Experts of a small language model.
Size: 9 layers, vocabulary 16384, 21.3M parameters.
Below are experts of layer 5 (counted from 0) of a mixture-of-experts language model. Rows are named router (the router's row for the expert) and show model dimensions 0-191. Each number is 500 + 50 x the weight over its row's rms, rounded and kept within 0 to 999. Numbers have three digits each.
Before each expert's rows: "mostly gets" lists some tokens that are sent to it at least half of the time; "comes before" lists some tokens at least twice as common just after its tokens as in all text. This comes from a sample of Wikipedia text that the model never trained on. Tokens count by the router's weight.

# expert 39
mostly gets: " South", " North", " won", " led", " located", " moved"
comes before: " by", " to", " in", " as", " on", " with"
router:456401505499406485453409455525569564548529457604503477424482553469489519471576551489444508528512498554453486423470539490474486434520593522458566496479518553520510570576449484539404433514451403548459422430505543503500537389484457558505508456515468511489582456433461414452582499512463550405518452550419554450517571568545537462454535531547538546500498538482473460475408495478395505413533463423525588484567549621590526452529453568557499512497481511436415583521557518503558527520558487472491556499537519418499540501485489601511564448441559445493485502438449458548468513593462554541

# expert 4
mostly gets: "201", "199", "196", "202", "198", "197"
comes before: "4", "5", "3", "6", "0", "2"
router:462411468546484518453471430455547586559507466547565437471509504449438544459540512445454514510485481541464501405468572447460541473555568551474514528415449536512550532511525467524485477550484519522400428434425553408463534435465487501564523490593472442468549480450489436402529546590499562467524496525467575483465552600522534462438542518606590554472528513557486479487474519484487576427548518386527568468636536558530510423524469557533570591542456533482424596558497559420553524572555545499495507510562496494513513512482543546525546477412551403455458525427495411533559545519485602521

# expert 67
mostly gets: "^{(", "^{[", " ^{", "(s", "[", " ["
comes before: "10", "12", "11", "9", "13", "8"
router:505449449547441524434492442466510555559558448597576435450530512457446540430544525457450570526492497538463516452443553390469553478553595527430532530429471567563531503535445464498448465506428447492435471415463564435423517449479464554555542481549511451437528452449429419422556605537486563460519455523441538470511559551528519452466560535562513507472539539530462432490441514491482541472523487438569560486517495544541583480551484539546519518515495565475421534557618566442545602513588559448557576483538498480533552523488578493513542466425572422443450532485448479531579545530407575592

# expert 7
mostly gets: "),", ".,", "\",", ",", "',", " ,"
comes before: " ", " and", " he", " a", " which", " who"
router:493482494511457503458467470451595545545525448560528477441506516426447566479549557450495536511451483553414566469468566487475542440508559539486503580393498549580541516514449480507441449494453439516455480403441505420482535484522487572553595409546469444502520448424433484463578497563494564445522471541430580439534526589569528439475537559536562511493555500543485467516487512466436550467516475414601545462560541494528546434553448500550535567544456543469447539501617582417543531523577558456515572468526550493576520542425524574518582420428583490445460546471474472515541557584447612522

# expert 31
mostly gets: "–present", " ago", "irector", "ensis", ")\"", " mater"
comes before: "–", ")\n", " |", ")", "\n", "),"
router:465486466521484479431467435462529552510492441573582485438511530480445549423589533445468508552459471528417535488486535479429482446545548569498505578479479516518580495548475429542422523574458456487402436489423558420438512450426478556521553389523464442445539445455437403422545529559470525456513475520471562459540546543522521435476606562544596571519513538494463464485471499426397585459555455471512605429520515559576499386504483510529535549547459546467433554544522538453548525509543541441528553440579554479489518483471492545522527402389541434462486492462460430531554526542432569542

# expert 73
mostly gets: " |\n", "|---|---|---|\n", "|---|---|---|---|---|\n", "|---|---|---|---|\n", "|---|---|---|---|---|---|\n", "|---|---|---|---|---|---|---|\n"
comes before: "|", " ", "|---|---|---|---|---|---|\n", "|---|---|---|\n", "|---|---|---|---|---|\n", "|---|---|---|---|\n"
router:446481405521487512421437450470534587515526462493571465458520540440449516491559497434444546589448458516449498428475592454466544452515494520515519542460488551562543481491459490497434477584404419550438459417476530436464556459479444547553534443625526489465496465501439477407540602517515506444503508572429521420469525555524568460432576559572564477437538586500474505460468558464404492440586421439576559473552569557579480495537460527581580539527487540459399547569565547449503542538571539489497545476569514504521542489435560527515529461471617487491474549431475466530543559550479542492

# expert 68
mostly gets: " who", " They", " they", " It", " There", "It"
comes before: " was", " is", " were", " are", " had", " has"
router:466446437620421526458504445422592567520564460517519472468548495450466560505560519459500554561475435486432483399445532461440482405532537537489526553410398490543526480502484430531413464572397473567376442456447556427459538479454446513527499413579477471444538489456459498459548577545418521474489444542446583500514543547578532457493530558530526534448615550515498517515453556458475566478563490469499545422535520537524568472537468565515562545526453564444489569502571554469571490533530535453515508448564509502539565547480534516530492476381573503486482529493458509540607573557484541581

# expert 37
mostly gets: " well", " just", " due", " known", " However", " way"
comes before: " to", " as", ",", " in", " of", " for"
router:476463507556517546492400500500557514524492416564535482445525549474448564420521505409475526574460447535472507443481521435428539438503551590485538505500447519536514519535448420509462488490432401486462392393465479468449567442492430552555507465532455462397528488481409468452507531575453519429532462502475528503489598569565537410475606549569502534452544576537464426442453553462413548463545461447500544447534575560547552468540523557572567551514459538467422545555607547448517535527571579442516546440528544436503566556500490548533529457421568462463495486473444489554547538552458546578

# expert 45
mostly gets: "–:", " ESP", " @", " →", " Operation", " defeating"
comes before: " ", " USA", " T", " K", " B", " M"
router:486461457524467506448494442431552538568505422516578493467556568473468550530554540466429511578495444557435517448459578497472536463520562532414485590419460522509539501572496464563418492527458427486424457464421515416506562472463459523524573441537495484463538449483377474430531492572468549438571438553415581428481533570546528465447577509556529517432555527549465488502471550440425488474586429466511558447548529556509500423559470514554529569576477540433403586531521523444507537569512521461532534478531589476550539558425567542573598429470536442498481544432495497530532548529463550591

# expert 41
mostly gets: ").\n", ".\n", "   ", ".\"\n", "Personnel", "\"\n"
comes before: "-", " -", "==\n", "==", " |\n", "==="
router:494487458552430508403468436426534528570534433582543481471519569484467539444555556434476524594508460511449524423491531462437526448585552569476535505387466565546570498548506510505473473575399439508428477443415528466495550445485426574546525434541499383390587458480444461463503557556460557474530455507423542413486534505500520471441556542572555565458526567519387471515441542432454560439520477463536534467529531572535552446505490537567580555506465524468481530574534593457555551514518536492536546474589559475564541525440535538512541456437517449428451545440461454524526526562451533541

# expert 70
mostly gets: " No", " Dr", " St", " Jr", ".A", ".C"
comes before: ".", ".,", "°", "′", "o", "ise"
router:413461441548426562392509449430504519550543458573554475473546528436460523406572521468454550529413436569456560452488505448466499434514539528444556553472456539540515502536429458546499464508499432514464477408508560402462524449507465524574561460554432402474540436444447456441599531527460520458552474543425540427510544519549547512473528562547525528467565589568415480460491577486482556453536447451541524510503561490497510456497482554576552523521494567468435587493567617445515501524524581442556541522542536525585591551461546522560533469429525418455443471486469472588542551584433532518

# expert 34
mostly gets: " Votes", " Apps", "Gls", " Pld", " Pts", " Goals"
comes before: " |", ";", " ", "0", " |\n", "1"
router:481448424594447557456464463468532512518568493494566473494547518418481571447512575469474558551481428576458527425450568483463504448532523580485530593450464556512511489527443469568451466533470499529438430438463576468456580436483472550580574421543441429478554446482426415439559541558479538439511458594446515450503500569582516463504565527535508586452587595498507432422443545454435506435500459452491539493546520488549521445498435521568558534551434574471407527530571513487569525515502562416544541486515530435547518519429570551531524458482561412499448532439438482554544516554526541598

# expert 52
mostly gets: " number", " Out", " score", " scores", "Awards", " Award"
comes before: " of", " for", " to", " in", " and", ".\n\n"
router:480463457620516571457484445459539558529571489543550499432546525400455527455527520465494574570459456492496554445475552509514611484504606539523574545467423554563543602528435488520396405561450479553408451402471563450423530447497453524520586477528448463452548449457435420421535507538532517438552483577480517482487519536528532489485537506542508563503529526500437447488476592458430538484558488469606576462557551524543571468493475587528533548491516557501444527569582498471544512494531540446559526424566545468505521547475567545607522467507551480449455544486460486534544533554451608586

# expert 24
mostly gets: " January", " February", " November", " April", " December", " September"
comes before: " ", ",", " January", " May", " October", " September"
router:440479464594468538444460455496524592568556496553578441465539565475458573463636490450519557532461480582466532472464563505444522446540535519424553527415467510557561484520471492492467492514435403530430428412436464444491548474499462511591539445506413477477520520499436458453524548504473514457517443573391594526517530555522514392483637525568574565483521589547483453473475550437474531474534457438535544485514580550539549438527456543503527548533444514505417556580533566460557541556554503494567482468561528510558573561471537515490574494399520483462425519506442467538561541548424531551

# expert 43
mostly gets: " MF", " DF", " FW", " GK", " Conservative", "/a"
comes before: " |", ";", "}", ")", "+", "°"
router:445468464609440544461471435431575553510507435580531469451553534481463542457553533454466557552464475528432501460444542445422522452557545517461562543460471525545510534513457449521414476547422472509420453460459553431447559446473465560589564448561476496438534477461393461426530539541475542420522444548440518472495575568539517457445580544578589586452560527553463487481474560457432552469567462426543558417533566559529527418497471584521548546528451524467487533561568570470553533529537575469573545505535556473518532547489517532559556463448567423443421516450445463567558543543458525543

# expert 18
mostly gets: " :", "):", " titled", ".:", ":", " ="
comes before: " ", " \"", " The", "00", " A", " C"
router:486474481514464514426463442448569543599556454538553474426523503412484578477541502450494513561466466520461510425497548497474510474573585566452545510424462514564563517549478469518407404494430450489463435486414548464468589473451468556483587434548518479467593494483421448485543562533435555463540495541455511469528545521505570405460576488600557528496495597553468485484474552489464523455539446437522561450521543534567518466557512531507573539559455524476428514549521549376520488539508521423513525425533586449540559526466581524562567476442563490465422573489446401597496529576427568549

# expert 46
mostly gets: " during", " until", " During", " before", " After", "After"
comes before: " the", " ", " a", " his", " their", " its"
router:475444427585443532481428459469547529579543508554527462419546534429501551466576529434428508510479468544448535478532621464455473476525528550451478554490441574543552554509457499542425458542415431494422439455490546457445507472500477519545569441539483420449483445459458484429530504515489536425541451557476525432452518571482560440474650527547567528501509525516429453435513534425519533387541489393499536442562505538593506471582451528554499568513464577510447563531573519479552534578559553464559514424537527466569524509470506518505622481431523458418439547498481483507555505518409581555

# expert 78
mostly gets: " power", " fire", " engine", " gun", " equipment", " energy"
comes before: ",", " and", " of", ".", ".\n\n", "ing"
router:413444416575459568484464468424550573509514474551529479469585556472463504416507526437470563551461497529463525412468502434465556413591549544484529488446428598544543542526489435559406449522459450525468434438463540427469574442479479513544517450522418517468569450443443430468506580520473512445550455505512503453453538539495543498480542486555570556417590542499484399477443572421438554403575489460545516490531504507516571467474458518542575516524467486462454551557587471451517594570562532459535519467580581457535563524498550518578520460514592473451469536473465463599538525561451512581

# expert 50
mostly gets: " he", " she", " He", " having", "He", " get"
comes before: " was", " a", " also", " been", " had", " played"
router:483489457595402570472411440439567512526532450537543458495560526437484558456570549404462541539491489549399545455476553453443486477553551538498524561445500512555542546522494473497444474563468481506453454491436534431397463444502443596504508469575489428422533470457398461456558571537480592499599475536448523456484518588512515483436576603587544526477475505500466489494449540451437603494516488480504571462553530528531552465532467531566532597513460548500464499487557541429547499540546560383542519436542526412541551512429582568524552484396520484487431553462484490542583551523442539557

# expert 58
mostly gets: " six", " seven", " five", " four", " eight", " Three"
comes before: "–", "th", " years", "1", "2", "st"
router:479455474564424578477481432484542544524585445528546493467546526464488570490566565493449542560477488534457555492456552440516538441536591540419562517461389544532522575567475479541437508536464523536428444414496544456414574477491411538514521453514474459441504496425422524417554564539468532437613465493451540490493495601544506483459530509567516587468516570510453468481503538486449565508522449420583553423554545531563506452517457509560540569554446483474416509591523567455506576530497579491527581494558554405533553546443523536577562485404502488479411543439489407548551489527431532536

# expert 10
mostly gets: " States", " Massachusetts", " Florida", " Australia", " Germany", " Carolina"
comes before: ",", "\n", " |", " States", ".", " City"
router:458423447513489559481489496432547566528523453536578474479524568480499518460555512466499531573500435544456515468501571422433482446585514532479491522398493481496500550532457431539464497527476418530429419449475500452451503448506462603532524418547454457496572449459404494416576552561493524439561448583442581499552558597509547435426568570569553559493547529529448458432497543502409563428515455443561526446532514524526559424566451572551536531562468511422478559513601517444588541533542540501492547469566488472541535519485530538531573483419579462465479577437449456596527518569429545539

# expert 1
mostly gets: " died", " arrived", " occurred", " games", " tenure", " resigned"
comes before: ".", " in", ",", ".\n\n", " and", " on"
router:498412432577447498477482501432568511513528501553562504410597549453500526436635502493456509521495485520413490445479520452433503444541552574505522519457481530525502506518487467549420468558434449496403416438461483449462512403450451501590526417496440494426523451477387475432548524513447537448504467542490541519499539550518517452467567545532539558507546587524465444463476572437455549459566446448544571411549554520586589473516448550566509561487475544436429534522540542460611541498520580456502582427593517502547532526507525564583531499414562508444474512449438463572516542528424563531

# expert 57
mostly gets: ":\n\n", "===\n\n", " ===\n\n", "==\n\n", "====\n\n", " ==\n\n"
comes before: "|", "-", "===", "==", "The", "===="
router:493445486547478502460479421438530515575594510497549502534568526443448557464536557428477525563488475521455568461422494444444521422546564557477592513425392562577547507497447515565395449568424454511456460413456533478495553466460446536604536421595468519448524469513418433445565563519442610469489469558438554460449550563538526431462504585548535567443491529526462472484493565486489507422548429472525539470536524546512545431528483557522549517539475555473483501564596497437564573524545530494512535505590503470572538530445555550515538437469501462480490536428470428532572576521443602544

# expert 79
mostly gets: ";\n", "})\n", ");\n", "*\n", " •", " classification"
comes before: "-", " •", " Born", " Country", " Location", " Coordinates"
router:473453454538486490484498402464531531558538487555576495472588567423482632377534512493424531570471428565495504428429533479451557466570569523460508541457477532524549515509524425519452467542468443501470485490464549486441504495491481539542506449574443468429558448508464455399569564578450548498523494541483621471501511625525495460449530559629509513462586557507444478408429579473507521455543451447595523473506517535536507439508433520552547563545505520422426554496537565507558539522467472413540543462538541513491528499428481543497614453450605485500461545426513450549539583506503562540

# expert 23
mostly gets: "ová", "sson", "ić", "owski", " Pere", "ović"
comes before: ",", " |", " (", "\n", "',", " /"
router:497428441561488500465462466473555557564525453529555452470501547476466580466523518451442554552496497522428554491460506420443543430519550539453508566476421493586544531553431494506478432537421469522459479419435531422496536466509423575596539417545505416469498424476436481448527577508491560460561444502473569496514574558502528474438622558563537519452539570545426459447478526441395611482563472466581524457509538526525575412494442537539528561531452565486458537523509560413561558533596543436549532457524525423550547483446551544555540487456561432452479545499413488550564528517487577531

# expert 27
mostly gets: " —;", " MPC", " |", "};", ";"
comes before: " ", " —", " +", " −", " ·", " Yes"
router:451465507538467534438439444409531539590518460514589483441533532419498541492544570438494529498471461533434517405483547488505543418529573578490517550414502543527543519537456452523457477532412422518442466423479562417460530470500455512492572454574512452447593440511448423405519510489475542471536411524419602473519530553502532410460567521524552547462540551495476467462458543387460500400529434459494528482524517517558544403538442506555583572577463563431431511519545553472519552546521533407507505416575554462543564528421528553531492426449536469483457540490492506548523542602488590534

# expert 40
mostly gets: " Saint", " ±", " Santa", " Route", " Operation", " Mount"
comes before: " ", "1", " II", " de", "2", " Louis"
router:446516482528479534438493423497542544586568490526535460480551524452471529459573565466471553518526444575450557443465522435411530466579572559451549532451461492576536490544482495531462415490486445526450458418491551447481549458475448524583555447495460404467611434433446415439538586549462525433516484560459550453462534538542573483484579522563543559496557547499449467461482549488437556465530491472544558435584538573549540521511420556546546568579477542457470553555598553428531561553532545482538512414532560507576580513489556506532525473463543426472462558417429476545570542579445578500

# expert 12
mostly gets: " km", " ft", " mi", "″W", " kg", " mm"
comes before: " |", " (", " |\n", ")", " /", "^{"
router:446447489571454529422440430431596545530593497569575485474532526445491529465527475475465546574456466520458514473396464427464527453536533544411563548468489582530569555508475458512402473596440437482437438444482522465475530504473482570539549456567414429455539430458451431430531492568495501458484494575438496474539521598489534508440570528515550537491535509510488504407498612483412583432526453461510538471550580569562523435514487577505493556560450601449483566544525508426547522555559593436545527463569535483501497498477567508504556418506531473443445508517470480579524588580497547531

# expert 32
mostly gets: " wrote", " using", " took", " provide", " gave", " make"
comes before: " the", " a", " that", " to", " his", " it"
router:441470431550411487496437387498579512598561452553524439453561552466534542456508479442431557523478466488415515437415507427415484469534579499432525545432496521532508520498406476529372478563480497507435390504453533398434542452463456587514566457594482482444566446498506459467510485521478540456531387513441509488514556490561531455441576562561520508458530528523419454479476522404488507407588485450520574411531503510585558427486517523469542521542478509462416581502553505510536526510518540473545555408560513454579510509475554539537538464460542451443435590463471490534554496523467556533

# expert 74
mostly gets: " sq", " °", "/sq", " cm", " £", " (."
comes before: "0", " m", " km", ".", "1", "000"
router:482460496522445482486449473414551537561506465538540427476538529445448540487542506494476536559407454549457510439443546440480518468546512552494605538474421552543528506582426433527460510499444511535408461400480483485477519490459439553544488490536403422465574480451465484415559495532434537519562487589479601468530546580574505490496518503615563555473524558515490464467504521493426578513542437394552529453568548549575521410519486517488555481574460522426478544576580554429498594541501595449561554477543569464512551511459544530550510477451561492471454568487433402546519570628518545529

# expert 36
mostly gets: " at", " around", " At", " near", " under", "At"
comes before: " the", " a", " its", " this", " an", " his"
router:482520480567426550473410442450536496587522490565542514470530526450448512470540526428456522548442462548425546460463603449478550485542499496459524548445443518525530524504422531556374457543470414516431379493461583472407532450464454536514525483575449469524532449471491448457509534538402513478506408520418552409457579538545598480480566508604527547492504531504444507399525532446455492483549448396517550494566502514545531398548489532504575535577482584490443548541582514474495530523524533433586543487576563508468547533517512501583527465493569457395446520485440459532533544523483593577

# expert 76
mostly gets: " To", " to", " towards", "To", " toward", " for"
comes before: " the", " a", " be", " his", " make", " their"
router:461479472512474506461463407481597516571502457505571457474507501467437549474580543452501560529454461544414475511443573457438498468500569559422519524481470518553589552500488464552433501525444483517430437473507550445449510445455476562534572459566507487436532417470427485433546578519422535448540467534460525484444504532542543489477548543538601526414508556555469410458496525466492490457510456451586536433605609491511564360573439536503568579524455537444501603508527514434522542577474522437541572438494544518527548560482587500542555461478569431401405544493466479514534571513489578554

# expert 48
mostly gets: "\".", ".\"", ".", ").", " ±%"
comes before: " The", " He", " In", " It", "%", " She"
router:460453436569434485458501426472531549563511478486575485442530596483498588441534543442426516542494463529497522432452535481473528470506495551476553523443455491543533507546475442507417462550448468501480453487478524425434498503452464538531569477546452437477603448452400428483520573512444533453503456577467551484519467568498532446467520542584557606505550541566492486481459568437379527428553460474524567458621594554610566390526453502523530571567488541483485496562529534430517535542526526441542511518553548449561569520464587478527597429407541428471469556471439492545581567548497545526

# expert 53
mostly gets: " been", " be", " being", " are", " is", " was"
comes before: " a", " been", " the", " used", " an", " also"
router:458460433548448512481468459425536498472525446507539473497537530434414533491556549433517529544454503516428475463479548471438518486522544523477576549471469490552530479524435452510461450497430409538417428462438563426449529477506488543526506449613458414450605469486429405473552564523445616478524426559425531439487553555529512498492593482549545526509517535545492505442487506460440505510523474379518583473548586525501561483536445535527611591519490557445499508576542531473580516535583513449491614489586549490578520543490528573551542415431628424453466563512488449532534524536470545565

# expert 35
mostly gets: " Coordinates", " Website", " Phylum", " Label", " Died", " Genre"
comes before: ":", "\n", " by", "):", "1", "(s"
router:455476429539441540477449381419528534521583479540533436462551522460508544445577504466461507560505449561486509422484513443436535452570533523488499560486453513555524548523472466549464431601391477485437446442478508434455499423463430538531535468560452479394517468465459450416562564604432553392517421508471515514568525564514554465486642545542517569484529536535399429477500553497465502480523445454494602499551501516532560482514450542527556536559459544513485539582573533462528539486527543471530522479564525506552592528471501524550496423463571518465473596473504408564571532565471581587

# expert 51
mostly gets: "ville", "bury", " Creek", "ington", " Abbey", " Lincoln"
comes before: ",", "'s", " and", " (", "\n", "."
router:479465484570422528475496510459563497547545490562556479445531526471452590456559562461448534550501515518423556484447505421510521454548542573447531492419476484558528517534445476510462458504464461590473472475413519463459483437493403549590549467529496467488542434498444500478620559500482555412573462530480567461502565558496513480444600560533559504420553546559427450416524548445395547431532460472581528484540516535528519462557488598531548527575476572422457551557555576441583557550539541445532489438564522471548541519429526537540552481420562470436469540440415452570575548575473565509

# expert 17
mostly gets: " households", " population", " females", " median", " aged", " males"
comes before: " ", "%", " population", " age", " were", " households"
router:476481425541444586454473422461557487564522442508510457392517573427493537499525531411490544559478445543439516472433546457427538485504568550443537542417445609518526574534470420540454455603420451514458472372504552439493521454460473557509520472576496465491558413489436477460498507531452596431501474511467540482497514536512554488406540554569558558483568577481485494453525536487431541470496471459573494470522522509546585479559493526542553595522526581452422503543524496471553559521576540453533551440557512455508546551428556513548515499451560439423459499408416462549572562562506616517

# expert 66
mostly gets: " www", "″E", "59", "51", "00", "53"
comes before: ".", " |", " |\n", ",", "%", ";"
router:436461455581443542453436429466535520552548446562558469448518557405462572443559536415463531521470504514421503476477535416459525423555560533444563530458469528544537540545445454552489455533450471502409484453495511441417574466443500570535549413579484454454532476461433441444576552541475515452504427551423532472492532556548523447460543592514569566467562562551464483455463554489406517483582467403530583423531529527510510416485505556498613560517490519496454536549569545452544552547560572412548561488534534470521585550456505543555541469470569486428452523474456458569531556539449537558

# expert 22
mostly gets: " Minister", " President", " president", " member", " Chief", " Ministry"
comes before: " of", ",", " in", " for", " and", ".\n\n"
router:419469449571460617453472468506564549522524457528546482529597546471468521471542536456429511504464468511438517444435569472450594471583585556502520513452456508578531561578484476525499452523445442502466505451463534432501532462505461572548568424545438517475564455441456483453544532588517511377534444539461522442438534558514518482486548595552523511456561505483508461458517585461378589464559478465535567492566515585549582463485471590511477506518468542474417557564588511412549551546508536454494470471540572494539568523507540559552507457462533479434527505460485467613523565596439589584

# expert 55
mostly gets: "”", "...", "You", "\")", " ...", "})"
comes before: "\"", ",", " and", "\",", " (", "."
router:462487489586478552456485454449581563550536444555583498436531551485497549477544516479457558601479484525468515436430495466437535433564552554531522511476421497546545478561467460531404425552426492498414447431451550482500511449475458569613542455588444381463545452502399427472553577504514528427505467514465529454505511541564551435451567477528588564466554530498449452447461570435441525451531449472503532406535524503547558454478447585544528546532493535483436527546582577377571569524507541456523551495579508472529541542469516503523521440433565479434486496446457448589554529582500527531

# expert 16
mostly gets: " would", " could", " will", " can", " may", " should"
comes before: " and", " be", " but", " the", " which", " he"
router:441452485538412472434458461445574534583539468562542478443572548397438556419503516412509566514459459552430505458486574498472508397527537565497548503472480512525541506539427442504388465525456413529489441436448559432460503448470498602551608395549484481453588476465401515468569534536400556476490461519459478466472529575522550456444512511543596525475551517550462475510437556429514559512570456398520536454534576501567602395517476511572564569516450534434483517498548508410524513496512519424516528432504525483565565535446518520521521480455552466480448532474454468518554564545464531548

# expert 42
mostly gets: " by", " Starring", " GBR", " Sir", "featuring", " starring"
comes before: " the", " a", " John", " J", " David", " his"
router:450510461515482533445437395495566565586543440575568417503580537437458530498535552480500546509477485547393472404446584467458545511581523545446519574411473560578556564531459487596417474544467475488466463475511570443468503499504480534559598488567461470454545457476446452483552535551427555436542453532429560448507470574498543470465569498505541520477485584498475499481469572447478508484529435438537625462528572505525524432557449529548544541564473589498472589550611507478479494478515569441584550454511522456564572567467513536519586490531547474425483532456472494508572508564435548588

# expert 54
mostly gets: " \"", ".\"\n\n", ".\n\n", "\".\n\n", " “", ").\n\n"
comes before: "==", "The", "In", "===", "On", "A"
router:458432421507437504444447445510500574516521450590580448468516545471478559412521478442437544498437491546420512384461536459478554451537526553471539536470410539518485559547452456550436467550403437517401435451504500441464532510473464570500613451545422427444560515476477504439496519507457539463502420539390530505438530539526542413446527567568592554424517520496464489494449573467506559455533450454500524422534561524579577482537489545508564519524407552503422517546548543449584540569523529462566544519547557447533530562472506530505547491388520468439447576478478401492542527540461517558

# expert 64
mostly gets: " −", " (−", " Kitt", " +"
comes before: "0", "1", "2", "3", "25", "4"
router:484429382551494527466483486447534543554502436511557479505503536467532522472537535465491524581492463528426492440452541407485560445530543487484532533436496541603515534542417512559495430563432479521430426467481531449456487469473383535603532438622436445446591462490464492405547535572482553449586466500469498451480551544537553482493514612545545542474548512546485467469469540456494526460522471397501572453526533548528556397510449516547533542505479514443437568509568513484544550563513543396563522393537533486518553546469508531589541468426560426479402532458424462528550547596451576522

# expert 20
mostly gets: "Scientific", "Gls", " Suborder", "Senior", " See", " classification"
comes before: ":", "\n", " information", " career", " /", "="
router:416500455539389525497439474441552526535553488551550456465557530485500544407527493432538585550519401557466496420482556491446506472574537508446525577477483560516587538519407379575521516549466434575477493430498568451441493434463499545532532497521441450439491465463520459440609523587459603437507454542436514475491500543506514472460578576547504562518530524538469479471494529465494578466541395456558550423617514542524547396505439515511566517540443523425469567573528503522527496559552564410530476462528512497547561514422563551533533471463527476459422551433433459534592508526494566545

# expert 5
mostly gets: " winter", " annual", " century", " census", " reign", " election"
comes before: ",", "–", "s", " of", ".", ".\n\n"
router:425493459577456519400527451418582547549597462515548483404505564475468535461577518483457526504491497532375518459480506448441537488556543557473544495463434561545574523508441459544429479568422474487390495447444526477439521455462484503552542441557495478449577475474459440446534505562469535390556409590499529449501562544543581427463542515550598533444499549520482462457486535449442555430519429405563528439522499547537506463499440544540549505551476543453419570579543496465511493532525578458509544447589532449582491510472525499546548506456550454511480528459383419569565553508444531547

# expert 59
mostly gets: " Yes", " FW", " Swing", " Due", " where", " ?"
comes before: " |", " |\n", "0", "1", "2", "3"
router:493451474584437501461432409468539526546549479519527486442538531482435528491501540451463544564485460536463498416455576471405551443578569554469499535457457519551565548554431480510449452552408465523470434438480568438459600455459436533584528439533448463406554487476397498435527576579453552415533460545474506454500544542528548460460566521566526574467552519514433465460489527452453561479559416421553581438543524561551552446533439534536575551527477512447445532531563536463570538527534585457548547449542555485547534541477552534538558435430584443478445527469428503531555561573481530565

# expert 28
mostly gets: " Stadium", " Arena", " Racing", " Studios", " Motorsports", " Center"
comes before: " |", " (", " |\n", "\n", ";", " and"
router:494430458575462508473469438447540565551508463574560509449527524475460532457539523495461553540478482529427528416446530467449553456528575565482484511425482495552565523515445445566422474521428440512473469453415531438493531456510491582579566414549489486466533433492388444441588517523493559401560427524455526492505531577482513482439604567549525540459544547521407463461481577462420528450584476486501565442544529521520522421493470566525552533507495571430448529550575568428580568510569551434535540446584498510544552528452545560544513410462552456436425558486423505560568511558506558556